{
  "n_layer": 13,
  "d_model": 160,
  "n_experts": 24,
  "experts_per_token": 2,
  "d_expert": 80,
  "d_shared_expert": 0,
  "activation": "swiglu",
  "moe_layers": [0, 1, 2, 3, 4, 5, 6, 7, 8, 9, 10, 11, 12],
  "router_score": "sigmoid",
  "normalize_top_k": true,
  "routed_scale": 1.0,
  "balance_loss": 0.000205,
  "balance_bias": true,
  "router_cosine_scale": 10.0,
  "init_std_router": 0.014,
  "lr_router": 0.00202,
  "vocab_size": 8192,
  "norm": "layernorm",
  "norm_eps": 1e-05,
  "tie_embeddings": false,
  "optimizer": "soap_variant",
  "lr": 0.00613,
  "beta1": 0.95,
  "beta2": 0.95,
  "grad_clip": 1.0,
  "batch_tokens": 65536,
  "seq_len": 512,
  "train_tokens": 251400000,
  "steps": 3837,
  "dataset": "wikipedia_en"
}
Below are experts of layer 7 (counted from 0) of a mixture-of-experts language model. Rows are named router (the router's row for the expert), gate (a neuron's input weights, with its number), up (a neuron's input weights, with its number) and show model dimensions 0-159. Each number is 128 + 24 x the weight over its row's rms, rounded and kept within 0 to 255. Numbers have three digits each.
Before each expert's rows: a language model's description of what the expert responds to. This comes from a sample of Wikipedia text that the model never trained on.

# expert 16
Description: Opening parentheses and quotes, line breaks, section headings and lone capital letters, such as (PA), "I predict, U.S.
router:161160115087122151114141141105123138133121131165100125148165124102138133106126142098109151147121123148126135124151137167133147129124121094095107115161102118119132127143090120052111147097127131084146100159108138158119098112119075108129156125127092099107162117126143135172109099132106115123135120140169126128139075118115174128119111083102168119127091108131121137188146124112157143161123192147120110112171128107161123115120170104171120130147105095096120164155131117092155169100138129
gate0:108097133154109161160146167137116116110112111134141127126131122142096091120128128117131102132107143127124106147156108146128162122113157105113122121129080073132108119118106100126113129125116114082142064164080127124117134105129140115158177132108102100145141108122132099164109116113113114165170171155096129125122118189135134114135131177091158157170118158115136162151142106105157120110135122155142100110124148069144112161136140094139104086115149101115134193138136090145130128148187113
up0:110095140149135158166122164143114131116101128125169157087099165109115141104121081129149104130162128141147116152116155110103161097132138130108063103119109106122113125150100107122149136159131133094139067128051131130114123126147113148127140112114147094124162134113079146116164102113163086116141150154142124109118073149149148136143095126150132145154154162103161120140143154111150132087133096132124151129131142125163143140115135114104110142131124077103180139150099108164142131126187135
gate1:129196121153096148153093141126158100081154134131127163135105103127131120123095135155129132092086126141160132131140117113126169143101139088091121127179134120147124109094127150074096140143148127148147143076111129170139118078130105136113154143109094126115149121148149124088153109132092136142143126127111127137150108111145164099128122091123100139127140156155139108130127128134182144158138155153154117172170119116143116042099121130137143147143137128072126136150117117137130128135140067
up1:150116110107135115125126104121133098142155132131147154155104091137148114099125126127142152101127123158134169127123125127110161098100126088113104137130146158162110130134122146085076109130149148150139122125068131132172096102086124136107140146146130124116165143160147101093097099131116157116140092147120161184110157085147150119096131096160091165106173144129118121118109124110118117196108121136141091172154155122143142098151116118164123101155134139078171113132099088107146150143167116
gate2:164141127090102150136145176184139183137144161136124139151173143131192117105128177131154142135149107118131082137147103143139147099110158117177153137158110113136163145123166134098121103164112121163153121177086157139105128110163157138131137182146133139140126090157126141134131129145131100128129129114161076148129100088111127147133111126135119077162127125145118113116110076157125123115134135120137091118074138131148117143086108142130128115108136144128153138087120119126136174152100121
up2:091123162137130131104160087097131125133132110144110131130079105158097122161124154124103141136068112084092132126093101152112125120108124110102140117097130143145119107173118104156123145134123159147167062097170106117118134119100117109139114107118128161157134153146107159136118152120135134123137168154089156138141125167107114085128180112142117166097090102110108104130128113112135105116134164104140152124180117147107109130160115112067172164135098140119122123124126161145102072117134121
gate3:092131113165171139092126076110173124112163144090151116122128127160149132153144128107123114130126137152128139126143125149101151125132143140152141154120170139161145133153123119120113103084123110077130119120059140123121124172130098101075123109150096123136154126165158151128128148126127080100153147136145113138145124141175129152076143149083115131097138078151105154156092107160161124135089142165140128099090142116137136098108136140153116137126108162137112150130180137099125147068134110
up3:120135124124123092111182120120148125078095129160112153127139125134125097121121112102122101136134138119112133113087133094096118156123133151135116081116124140127140125118138118093131143079144130146130164139140117129160135189149100109149137115131133124108121172139090080100097214147174094149155169114127165130120153118130102110134174101096105165120101159121122078144093163120142152111089129118135122119104113081085130133106133094143130113102170110155134117144123106080140158135137134
gate4:128138124110144116098115139114112108133142129116141133120143089165064188132138121112135111129148117165116115185128113130142142130147173105107136119176139141090153136116151137156081173128139106143148125136111165134117101128091138101103146106091134113139181103162157124140135118128120090114107101134116153089179092095124106130114135167157152152175080105147082083168127119126123123094111096094140105131114122135136092123124106113142135130180150166140138163125107128138159122144127166
up4:180143148109099118094136155139077114147143144148137134105180091168102130144155145154130137110115105149080132145147100103167139170142148193112126124139158147156097080114111112134153166137132110129137134109136144097147123108140137148155140125127111118137140054108072134134119130169134136085119079135118117124128145120099097111118128152108111123101121136134132148147150129084181187142122139149144130104106149137138095102149138115064134140109169097142097120125128111143138128145135122
gate5:106153174110136149100125096146087120131144118110164136121147138157148114100083138129124112159086151116084136109151113164105170158153110134125139094118123138098099109115118172118149117148115139119161136129139117187138088082188125067071141136122123122137104133155141125153140107130139127158137153111136116151146077097127105066172113104145091119125104080115133131155104109105126133121118160122140112102121122136152128144110127162135103138146114157160111132173163106142119090120150104
up5:196105165125105157127171116097127123161106140113151118126119121143077147191139120111141135121140111125103135120131120147112156140151131154165109170160152144145110171140133116125127123145132127152098132111194136085116109143107152117108101110136133162125120131108078179107111146135095122077168108104134124143126142150152140164082110119136118144131154133129097120145107126166142123100121146148111143138111161084088120153140113142107151142083135089082159117157101109120142139106090084

# expert 20
Description: Single starting letters or short consonant pieces opening names and rare words, such as S, B, K, r in rack, Schnauss.
router:151172130154129147111139136149122121139119109106067125102172143104166134096094116080067123103124134151141145108158165134129099148107074108080125115119101146132162112137090158109162151137141152109113126117128125157150130101143130130100120119092106134158157120114155147156086125164112173125136121166153163145115093150117170140104129117117149141154077124119142100179097125139159135139131121097118101159109132130110110133128139080138071128084115129129120157159116154130114119119103164
gate0:118136174072170147166144047146142062118099123126117114152146140095159105144119116140088101083153107136135146136139147118122105138151082122124153116117138119130153151129131104149135120169149122097101135176119160110101103101131103128164141172105113097176153141147144115123095116073155131146118091162131138103158107156138119105107145107151106135143146131127153134142151114127112124086136114087124136128127131108144162158119122104120132097142104121143121133152106113121105159091069118
up0:138114118141095119113130111125130144109119147132133127111167104117102154112126122149128137078111133147108113095128107092140111156134150110134130133148111107189146108155136119161097116136129080134129138088129149128166110145102149138092113092144126106154129169101067150151155103115118166123184173068109153129128155164066083109096145154137127133124137121078127141135136114131139123119130115113112113175114079162171078150122136116117161133112144081143128160124171140136118092112122138
gate1:111143103137125118138089133120085117164111108116162094076145146131143097105141148130095122138123137144125166081136153143101124099125139138117125133183119127145129148138098161145144138117135151093097162165123105148143115081149143118162132167081099180137155149143153182132113134125124132112154087138116127111111098164105123125076127102106125121142117128116138131132099140138104119122144166084110147131104086106166146123183144074145094175126143110140142173141112113138118166138081132
up1:177127139075187118135182124140130149169119143137116160125147115113118120113140106142122149097162163093118109112100155142093177120109135129114150115093148141121107095126126100126115168111126110104141131123129177132087142145134140146144129178117110169168090135148129099143101142124124072117153146152112098119086111092114134138177122103137131135129116154150140163128053114071092121119143117147143122137156143101173140128094140158124138126164123119181116126112097120115130125112132122
gate2:115116153129133137098122173136191088143144131109122124156142135108153144132084104113143120093073118094113166108136141125153127159163083105099070116117158139162132129100123113161169117107067137136106138116116079134108127131130157145115154167125132118158125107134119151118105140113105131157154121122165080099115134139123128118159140109134161150092109109138146112133141099099111157142116117152146128142131152080170128146120183131094090135125090102159095136132135109152137152145163083
up2:113139166127152099091121127094160118134112125095132120116106093146095133100111108082119130155172149135124121070127111125108146104113144121081081150158097143145124139120143134130094098122119182149167122139099111163115120132139145161144123116147098128139135145130112170078165157160129156109124143151115147120063125131084120153101095138153115177098097127135140116126103103118118159135136105129122114101119147170168147126130087155067159106149154109126112152120159122116113122136155174
gate3:109127114133138145125079114101136095140122108123107165161148130125153173104112093114118124150122188124133157102163079110120142162112077154126127138179129118107142099136152141113153130150133154143124123126153111137152131105100143140155100156134078105143141121101131155159115163124123167145156173093090150142106151121162115173090099141105114142123158107164079126147137114158130121146130143111108110152135096097127077111150084153169132120132110149141133170176120151108152120122113169
up3:115156111132119109160135114167127144150105112124120121133135138117122133145171108151149109144090122143125158114138126156139130142096090178132170135180124096103127118073132118118167127157136139141126159125150115136145132161153114135151112168125105094107155120121143133190084127107084129107179107107103119075078156112172106136119159152098136128129120090128107141131158125119138117101147131110099113136092122148109140093141121164126136124118127170123128157133123095116145219157107168
gate4:106169138150116137124139066144115136126118143113087157123131126083069164162141114118101111058174148096120176096122140119090138147139145118163147142107147130122133134148145147141132159130165158102152113122101115136087102154134136134164152103147074132101133085098139142167084147133138169104151123129124146157120126118124147134123113144138104166115135179140095109132139118103113143121106120092168067126123136109139145144129090131109101124102152138140126151155128100162112158088126128
up4:123135119112148121107154129119104097115140177114087097096119080093096168136143170127109140079096162160106133098106106160138116144150154148122107114117079155130120126150148122145145165140106125128123105145135153169126168155142115105137093121161094108118121105154121129116099126103176132113140120084116164158128099113100136103107130144156105169141119109134181126123110092097110117116152150124139150128145151134132149070166186177129136183121158116118121152115104132116147131097149114
gate5:123161165109127099118115117110104139117116123146109123141135092081108150119145170158124150128134156146152127160134138111111105154144130101091117100120111137139154086119083133088132151147081145120117123159106163118119138116124155118129145151114090116144198116130148113124130087132120147113114102136160106094168116133100171142086115122108180141183118122182126091131137135097159124156126143130137142199126088130132179091129116085092137146135130106139149149148102106167146134109153137
up5:201151076130177095144140108144130138090092172120142155117151100132098140150142137131122111137110140141117159139147120080105149186119161131102120092099118131134147075128142144138084137135118122131135150152171177138134124126119108108136138115141147129144136098128104130079144106144118147118088120111172133147173129111155130099119105062115137140171154156158126114130164108109134133144132157134149136124110132142159140149123119128128135135165097172115177141185118158153115111118120162

# expert 3
Description: Line breaks ending list or table rows, hyphens, dashes, heading markers and prefixes like re, un, pre, inter.
router:147154091153113136147081128135112141120128118100106141120105132139153121123137103087142163138157162160102146119181139142125129132135092116136117140130123118123191148138114113119083108149143098122157095136094129135091156064126117124098158131168125141133133122135119149119088115127090111131170080111152116168138097149164140127123096120114144145122130096105122109188135167129146126180080158109108112093105119131145084164154102086107117094147151092125130156136094164141162139124122135
gate0:146157167090129126089102108157151127076148145122173143142132132139116141133150151108156120139152135116104088151171135132135117144115158094132164154133116127104136155126146154147138163125161135129132154133124168085136101104136155084119147134176109132138154180113134082141117148161145153136141094126121158137158151108122170132115114109106138163103058081118129110162148142133098142136124162131129135115128103125131136157142128107123090118120182116093103137114124198124127125128128057
up0:132100119140134133152086146140116174126138124139163086174147181126104102125148153138139110146128104159104141127133100148116145162096123149124125140109100096113161141137127111125176098150158198153143145114075188118111112128063137119134103118160140130142136140141110089136129118114123154156126151132129147132114135126117117085104156113086119168151109099164089129143176071086115136118135146119114135115105171120150114125121155112154095146105127132133107167127121137115106142092084102
gate1:138149108148161160144137131127142132103105110155118157139144136161107158129083139109140114146129141106094114113140166138086117099139125149142136101140146116112143164154167117135116078129059126168160131136124151103128185146102119130105172087118152153132109117139161165164129148119142125122150122089083113126084121159156150136153137115134109118087170120120130129168100137111128135143163153161114128149078132092122113149089158132111166140158116151111104159076131111082173150131124134
up1:189095125137139149121128097163094183117066145149169129172143144131145095122121110139140112149110126126167102096104131086118111146112137144088122141123126132146141077123144162124127123100177130115093136074137105122101110126100116136129141157176105099149139159141071137137130144112134088138122125112141102118127124171113133105085145163123132124147143087169115140154115175147112088118085134133143129156157090122140137103148093158114152125152110143117163126148158137098119104138110105
gate2:090115129138142122122113155132185102147120131109115159122128170144169158119116112104150094135120147117119129127138110149138149141151116109116154137138165130145113133131122111144119165096138082145161153150106096117114130110106117088095109142142115112085105150160100183099096119138127146118124127080140107122139122134100124107111106129161186146091162135112147141151125120096116144176071115136081098099163162153103124095169110074086147088161122096112133140156125178147131133123124151
up2:123157112101064129101166179103145137105170175094142127098102127125124112145151138161116133162121103104134120138132167130156125092164131133163137129124081146150109093132164107106122168135133154128136156123122101129129124117110138143108125102164118131115154082124107114122126094095104161185094112084115160110118113110091131136113104147126147134127111148080123135116181094135165133148123115138113107093092121111129110119133093094122194098133119121101107125169120101094096143101114116
gate3:160131140181076134125082104133159154147088120120162123115114091116132137094168176098128150139157186150111136114156112176127146160117131153146125127111135142141168131119126134131181105107133144147152129129101091107115149100145128122134130118140097138133111131113147138126144120144134114139177091132116067140103128095109126137149184122124134163140086163109145085150149126147121131143125149065134156110097144137076152111110131121152126130112094115093144136124111121090136138180154092
up3:148053087088130116173128124105141142154119103112106136104136160135146110122092131138106145158137137120153135158071134157081172111131151172119113101111128140118123144154131147127121151104103142118098124132122119114096126153181106114073132102118121107114148143164151136174107135175154090109155109130144145134105104174110103127175145158135104158165103126140128080144120154126145145098120155182170115123122128150141145138113149115143120104138160139130146095166154161095120143120120130
gate4:148168114125108130133098143138090097119159145138137136099180125120108140124131088152153106141126106102128125130092144132140143120160115164141118143143100122106111127137178086117142143076146140106179168082119130126145165119133112151141109130091114142123071132094099132128137119116116080138108091110125120151169150102109113101147126105148107137101123090171119122133114127131129117122091137156140064067142120146134181146074117087114120084104161116119110154096108145102155121126151137
up4:139115138126160121141131161096104091148109127122116073130177133157114120155103136151095098147106163130170160116141151148130091142187127106095093096095162146136133155149141075134088101163156156150158140145117135144129078104134141149111174120119119106121145119121126131141119139113088082130153152133149133135185118105165127157123119127085122131110096130100142126134140113106150168123110129167097164131138143139116117102207141133155129115112129139095156103118145104127149148100110107
gate5:144157128102132135120130118132180165106136096142137119128077124136116121116168107153112135135131068139112151096119145136126140132111126113133088156112118204134149105108164119127100096121124106120076103145142153152117151145105158073161140153109142141104127097159133128168125123102098104085122097153124136170164136070135118171141122134126135169135115094114118136141101119129151142121109161137116112125083128152094099077111167123123128134143092109108114101125119093144088140158168158
up5:153152146179153165117107139105132132121126074134140117094104141151136133100154181122104105134131079147112137148138156150120071138136114159136117179143114170202120110147103117104114136112131148149165143165127176163139115167121120121136085111169099132145122134113110100108124135122117143160105143148141149099164089115138125162148141139138111159161152104098152106131116121158152113146112160135135112108105158103159090122107146136102105130137138119152116111116132095173146145109181165